Below are experts of layer 3 (counted from 0) of a mixture-of-experts language model. Rows are named gate (a neuron's input weights, with its number), up (a neuron's input weights, with its number) and show model dimensions 0-223. Each number is 128 + 24 x the weight over its row's rms, rounded and kept within 0 to 255. Numbers have three digits each.
Before each expert's rows: "comes after" lists some tokens at least twice as common just before its tokens as in all text; "mostly gets" lists some tokens that are sent to it at least half of the time. This comes from a sample of Wikipedia text that the model never trained on. Tokens count by the router's weight.

# expert 1
comes after: ".", "–", "10", "12", "11", "13"
mostly gets: "by", "ney", "ouse", "ody", "my", " Day"
gate0:163128170112102148086124149100180142142155119158150130143103156139144146098134106113180122157110099112113129139121094129172097098141114121148099148141153111182112128101122105141129138133108129096113151158162196108067113101137118141136120095132134117134139098133116122107100093081129149168103127116167138166189113113174136165110126117123109126141133162145097106187103138124096109119163127098139104126152090138150128132115154139113146140130121106169102163129119139143144121113148177137127138175148156139130120099115151134108126140104137161160131105153128134085140161155142150123161126132113097102109134118178135153160130124124122106163131150099095114119108175076152116127171
up0:158141162139120171078112150102158125142189116162161125154093175153140128141144111118190102154130106083119104128123150105159092095166105108152122156136140139158106120131156125114127125144112135105138133149151179101106117113117111153120107101100122147135132111150144147121094145084123146146103127127165126167193105094178117169098105141141112141159133137136129117147097163139157132110144118112128100134155087091115099119119168141132159109129120125181107157130124146123116106146128166131096127161136150142127090101111125133098122115094136140187108138130107124110133188115120140125134141115152111102114126130151156155144154141138137130142130183139075117150133184095158120100159
gate1:119118149149134129132098149132147125106125111098142096117159108142163149108112151126110129105159124121071106142101103151125115121152091081147130087137126131145083132113142126120150132101151115140121142116124131108120084138124157148108152093107131124158185118123139116093139115104126131127150134124108156131078161139158188120130127119145097173143124143108140202167071170134062165208108151151153137121126077103147157130167129151131124122113134074127113114154156123162134135115125139084133128167098133144099117146145098126119127116151175133085171137095140136154142121111107144131159144125101094149122090160109111129120119145117126084126104090090136143136160110105128134129111
up1:140142093138092133129118135093089161165129151167094162133130141158114116119167138137124074145116151142131120123161134152134118132119165172114122166109139128089148143137110153099134102096124144149139074108141168126133151154144094144121119137164120106109102112107146151178154114157158134108095121104160128135130102125122095140108124127135173101145122131161101109107138101127124091080144084125110146145134138165111128159122127088116127102137121157124116161101089149120100143147130122174126142087106090105188159101154139135115153169113106136156105111175106083144129103158128135111099130165147119100144113095103162143125172111152096178154147147142121107155082103157102162108144
gate2:155125112082082095092102117128109160122146136137138145065106095136119142130109148133181172130158121102117118171137115102132134159113130160100107144107106126174135198122131149144124142140144154138169105121126158136193068101148125146103109150115133153132157138149138115123130122161134158114112120152164128166126147148160114130142108137113136129124098163132139151111125097134170125157157134130078085112122159128107143126073133118090129119117141102154126136131096137102109055112111139116125094184162126131146131116131127143128135173086119144141077133143117121158157168113132132147099119150097146149128162126154124168167103162107088142121096120131105158119125144155101135102116
up2:165153138095111067145099138124107142094146134155141127091148093128118164130119117162149154144164129124098137157121121106138162138125165142106149137117126095154120171124121147133136159155144165137137109159134116141162097094124127140115100144118105138105188147138133131122109150150112147147097106134153115147119145144139092175146101113110181126129078151133120155095124128134184138170140135121120084098127170124104167121093135149149140128135130103159148106119087141102135065102110183103112081147135120097140121137124111122117131126065122164134096126136157072149147114106119111144146120148121162106123155133138123185174134156085086166128107108146111151120115141135138133084116
gate3:116136175190102120144151121127148096131163165180088178086128085165117163130168096137128122140112154129121132099121092168140124121105121138165090125107122169105152108106159081124139115082099138117136157126108132140113156175127114120134137133086106146153148154097143145122102165163117120105139130141161139124145104151139163119105108105123097124115118126129140152094152096108133155106108171118105118102138092108167146138148137132097134100123138178107101095124136102114106107159151100073114109095118172130077130164137152149137146105151165123130147130143144177117149149131140104121139142101165115153127119163156134172139159158133106115144109113122128116080132112127154087153144
up3:114174128153121144115145124108109110112114127118096192112167129157124105191110101122144140130139106152111133162154120153148132127126157144122132115102190124117128109111176128126078071141120172137113115158153113147132150142173099134104121140077111110162099123062114102077089112127108109131142107116131111099149114141111121139136113102144114144092137121129115111136133096110147129080104147158104134138153096129122133113135139086108140136140129126093122131158097152115119091148127109102178107125135092170145128113139156158137132128101102095079136175086070123138116134097150044117142124079115131110128099123152131130131145137123104154109138119102118110147147143168138135105149
gate4:153125145109123104122113120138091149105131107112119174132111105093084161095089099136129110111103100144096140113138125097117161113072119150108120158115091129137104138087152154117154140186115080144171109126125127163154126130137156150079119129152133184077146155144137114116131151186102155136091153124101126150115137109098147107140091066148139140106115180099088144152131139145140106156137153082110138118105146096097156101171125141146129103163150194152103101108120118131116091106150086132118142136134130139131117116123156147137110162174147156112110083150135120132113098124118106118141113155126151139138117117131111130097112108069144118160119107121140148134135147143113113118091
up4:106144118108094177164110093090129116109076136104131102141138156133143112114164143116072119139160161107132127123114130149146103110116128097183172108126120145155182157162139105079133115105090133099114133115156143139132153128130105094145127136092149101210099114073135130159111129080137054144134140136135152122133169116132163164101163156138148125126150110177164094099147120101161122140140114146118132127129096123134116140080115129111139120083103088111162157106111094143116137123148153130122145124114085102086151155151115135108123117135099127130149142072111146157115140148138132131115153106132123118101119117143149130123136120154155150106099123172144121163102123117138126161132
gate5:143121145119136123136111141132082110126100128132147074149106139146085089170092141144126190128140102115100116151130130120139116135156131122098127171135095184149116144086148147164135107120137117095137141131151112117100091146159090130114121122136108131091146122147119165122168143142149108107151163080149153103129133116116064079144133113112092106151094120075164166105149143153096134170138129114170125121156119141155124121104102127149130150145141113159152129085115132147125144119121155123130145099095121146128122144169065119144161151132099120120128074153112133157128155138193115130114083129055133165145105117135110096133150128113103105122125114132143109128109110154174109142135
up5:115172195163141123108135128112135110146116113176112075130102169118169100163148104136146178160127096151112148127096117108127125140100149096087128143142095119125098138109145099119100130097133120122146141135107148089114122131137124099152154130145115123149092136136133154179163100152154144140119181123139102118124134177087131170120153137135147160170120137134147155121098107136135132120146133127165129137139094094133107118134110153165119147134122141141181109153118153106106147170107072110107134134095097118116151126191126114093122129120112126104125076111109154147078134098152126142142138125133097084156116099160114166155150171074118124125162133107103139144092099163137111119140
gate6:145130132129116104095125141135131089144173111127164150112093127068146156134084118129133111160152165132173142100099128166124141129142090180085082081125087140106092151147088181153129103186129099116121144123131097126126110147051135126114161143153142118112174114110069133096133112138129140098160106115124083117116118062155118111113141148098107119128117135148089159122140136125115068150125140140105134139126110113110143144118113121124078141090161114096097126130151128144094106104123146130154143108111149152119132114114122082143185142143092113098119124125165143127134101136132145109156146125159128130116126095113122117142147093138155145127134122156146141136114127115100164164136
up6:142162134136124132074120147140141116140167123137174145117120114076083171137099109094108142143153131101171131145101098162128113132142089152091088088166090122114091136099125164153130125152099093107117124126130092157105122136112159117136172146148152127110135102136103127079136093107143144135152128128085132110115105051145117120131134145082105107144122126151123175146129123115119093169155131109089115126134097120103149101129128118136082099084148145131086124136148133121100124093158146136195101125111135127145122125120157078129178167128111122109131132139152145123137133110118103111143160131179152139089125137106115134137134078119154153142114114146139161133119151103128192136133
gate7:122165141091127131124118093167112169151098145122151097141155151119113108158127130083128195141116066120132138182142150139114131109130116131130130098095127149097136144119105162166082124171133130130125137169113166119107156138160107122086127127131140140136143126140161144158119105141115106091137108133140123117128137138138135145116143156120139182112151109140139135132137148163164116155098135090121110155077132122137099130139101146132126115106117065097146150149120139117099157162117114157102190106160188138118135178127100141147100155137139117128155116138105099138146140086115111148094072122118119101134085099126139094130169125095148087171153089122125171157093158128110143132138
up7:106145130087144124116120090142084143151090135109164127152151135115121121162105121095153200146138106133152128184145127110135102128127113124131132110126127131122134119103122165169085130185125117113159161162120143122111157130145136122089161123127118163135127124150139154146112092141105114100110138127145126127131136143118137132114121151131140171136153121114122124148137132167158116114101144087134102158070115144134116122134139136104110111088134050115146154146138144126124173127136104173121162118172180153087155165106094128120119154148160101117154086167109119109142137111121115165080064128125127117127097108137107095119158127114146036149144081114130136118095125117133146134138
gate8:131118097128102166199101122116124123143121144153146076103139113141094113126116160140107185098150123122136152143124138102148120153136166148112176107060113103127131089105109091132121136092075152137137112133149121114119124126174107085144104138098099146093125106125133132120131150127161143151111078134130148140140167150085128116082127114125097126117110104108127135109108107193159080070101141126148116154121108112120118093102131128135117119141101122088117138116107141158126120110096127104132146112149199137129137171123102103123110158071148115154147125162128119146126122132164111116138129161131117112113106140141149119137147117141138136125152134090156207111141169141163136105117
up8:126092126147147109097167109111130097143107171087103156146110121133131130139130096099080096184090149138119133141121141135079136082133121145163098134137149125136114141131167153121159111144155108130130131140150142159133155148118160162126117106123149105128110154108068116124127119119099099072178107122151119101125090094138088190169137140103142107160110133120116127134140139108111175124167137161121079120120132114182113143135113167126107173136135147129160123146115128158143111127136129126160112114134100098139126145118146147161112165160112133105109099161146104123098149119155123137122154102104107145092177136117081156148112183125120106131100171132084073128137093126132120146101
gate9:092116153168115080139101118123114140119116139089103155144152137132112134142144166085117154112143117129165087168117096171128111084136114129133096122144129151163138136132159101126102135126133109137118140132130094111136110147124135109137133089085072135137089127117140149129104146121145116157121180085125155114123108107140138133109082114144151174105127132087148121177139101125109136109171107112114096114182131115168116112149172129149179112156131108172148123130093131142091172088080109121120122098104087098151089143155111141099141141157116115114182102103146094124185133108139146067112152129101112116126123157116126128153164133155135160143130134135125101120131131128112085092119
up9:123113148126142118091086151132139141152108157149133113152130140129160204143167152100132165115120102142149115148102102096103157133164107084131069148142121147116159122147123154122112182127154093099086127129142056123140106132128141090100116146129110132121114123147156110104119139142120130100099101134135103103101119083186154168130112100161114156123093130103107155145144134125127119124140137101145148110105123137142149090161129112125149116110105088126137129129092132134112126125112105143169127079098144110137089133160124133086194148127105129180130165100136147114188117143127168121134193134104151129134139140134135149100141101150112097128102096120154108081134117148105121110143
gate10:129107168104126155148121103121099149144160142143094112169137141095131140141124171178123092125119119175101161097155132165099117120087081129130113117090120091108097113134112122135189108160134114107143097118133191132115130119163135105107121124130101116180153163132144140090117146124169122147136130145102108121142140104123124121094098162126142114131102119117131135123141142092132145100146121158117094107188122115141148146109102126167111135150117111107103124121160164148171151078162126091123081142164196111135118110157149148089121076123120107103081100135116133098093141082113127119117165114144122138139131128105078156127099130139153127136102122132081168156130129118124144141116
up10:140097088144104147123106137110145169135089147135137144123145145128143139089147088104182155121126111119151132090120140137181116163130152119116171087121112122142130117103134110127095126110106103158065146125126083130151137134123100092126110177136148104087088143143117152086183122137103118139172124157145134151121133159117126130175128126113145121151104118135117172155086117177144163146165141108104140121137120127116121109152096124117138135116126098140149140088120130115103145181101164173122183096073121118126120121175140162133130135127137150156149140113168126149111115159168165153114097097090172119159142110145161170146154123122138142140123133139170118113121117158134167136113
gate11:092117097117112133137090091120128080131116143152104141109141171116085069102102150096132141100113117141149086098112094155115110095088177111117110146123110100109155141127146135119127124143095076069161132131144102150109123124128116143170091120116135122131133111121116127161048118138127129126097121106161086146090150147115158130153154161131150141148155145105087139144120165104108163133136125092153180125133099109113140097135192109148094117099140130132146122165134123143148119142119124151124115131136141100087097149154125102105123155130155119135112133075109187104117126172106137112136090161090107136113126147146128087126143140117105128140124122135105111150180124135138146116079
up11:134149128102110134122149143106147129145142126105143115124165122096155147188153079162144105155142123122123133138134141135129120163103099135158128171133196136141133169139123106137138087098105151199112111100164161135145144146149099087083169114156135142099150149119128121104170119147135108112192125120147144119167121148120113140118098105063114138127115103150140090129137080187150095143145109141115098141104156116186135160112098124105170103139111152137116137130123152158118126124165120113142124160111149163186151115105130132159125112129107154116099102152152130132131112089152148100127140080109125124127128089126137157107126159140137133099101158101133140116095134122147116128175
gate12:115140165144118132133119112140104146155124118125172115136160116106125171111095138138119100145156104127147152133148157089122145156103135107121136150106119128145157102140129142168114157145143138135130146122106158105158150163114143191135131126117116135146135155138124098108136135166159138081097095109131102115105153139098161098153114094129156106130184142123145149120080122201131141123133128133120099118095118124118095144099153129165128109154142135107126133119175083162137099115183136123176116167136182135128141092094145154136084144163126119109160150168103156129154134139106094099105138155107125103131175111125096123134129194147134109114139116092110080120155121104112083097081
up12:136143153158132129153102125136110134142142110175151141123157163103140163106100122126134117123120074148161146147159149123140131162126150132147149132116105144143164119122091154128069148133093115147113142129127157087154140159105148158113124131119151126148111122146116115101127114143126123105118133107145102129116172143153179103165100094131125113107175131142121169144088104204119114126126101094089094124086131154131070166134167095118131138164157106112145139096157104129129107119158143112148143136165146160115119096120141137126082141170126107131153115127105156110177126137127090140105162134121174120115169140156102116152123189128138088103141100085093109091156117095120116092114
gate13:121168150118143143124155144115124124143163092157130094101101119102147092137111133135136118167141122132117099116135170118139118157107140132088107134159116136115150104149154143164131145115116174100100104136100111127150115128093164116135137094137144121082117119098167140148184107134156159130080130142126136114151110088071062117120136126104118121120116138132123175135136170135128138126122141134101139139128107133144139119124154133159118172073103126107170119114163144082132134172113131097140090137134124183103070166163114122154117145129103170166165165141141136144098076121144109091128157137083123148141126105135170109136181120094128131118155121152151105127128131092107074139136
up13:146181125145084141143152191111133149128144110148139123140095157161106122102139117118122093133160089144131144115138167134128131098136151099077104129150148071156123119145165139173112129125147146119133137152084140133159085130125162099120108119138155128110100127112147107115157129140139136109128122143112132119162098083092087109142140151083150093136105152164145153138134163112104133139133125129085165143129105107145148121150124138169117127068131141114160090152177147095109120157126139104093087091108115163109091174156097094129128153117120155126127094133147164144110078141156125151157121095104153144090117113126175096117173107110146114131171108128130115136101126100125106115151
gate14:127102153101151150166132134129100103129139108158117125162123116114123156148133176124119116121134134102129154118183122143125146148116108139170111154159154172143112097130197152105125151123165158167184150117077117116135116149161112102127127101103148140177136101150171107099113134121133142117106166144185166098153145134118119116083116156120146121152114153100118110127186123101153112141118125135126156134121082142199142167080105131106094155104109132061132108137144114127117118154125127138082126148126151121111163164149098091179127185095086113133126105095127102130169124120138121130131130131114151123133127149096129153100125138123161114118127129133136146110087134145105125132147
up14:129144137098122158127134124108138089123187147163120077148123158123145120156164186132117108124135147123150161129203150108111155133114109149131118174175105107123141100139164129109143155113153167150150111100090125133143093144162124068130115105133113133167146117100149141133108124140152143124106144141164141090151175138111138100104121146119132123137118148103126163139155111115101103137137121141148134126143107132182143177088098124103113147120092124073107130100115117151120089131125124113072126126104154109112143182140094086167151163105143093145151111099132107105148132090121122161136108100115153131154140149113107179088155087131126138135116160148142133110142109157116113119154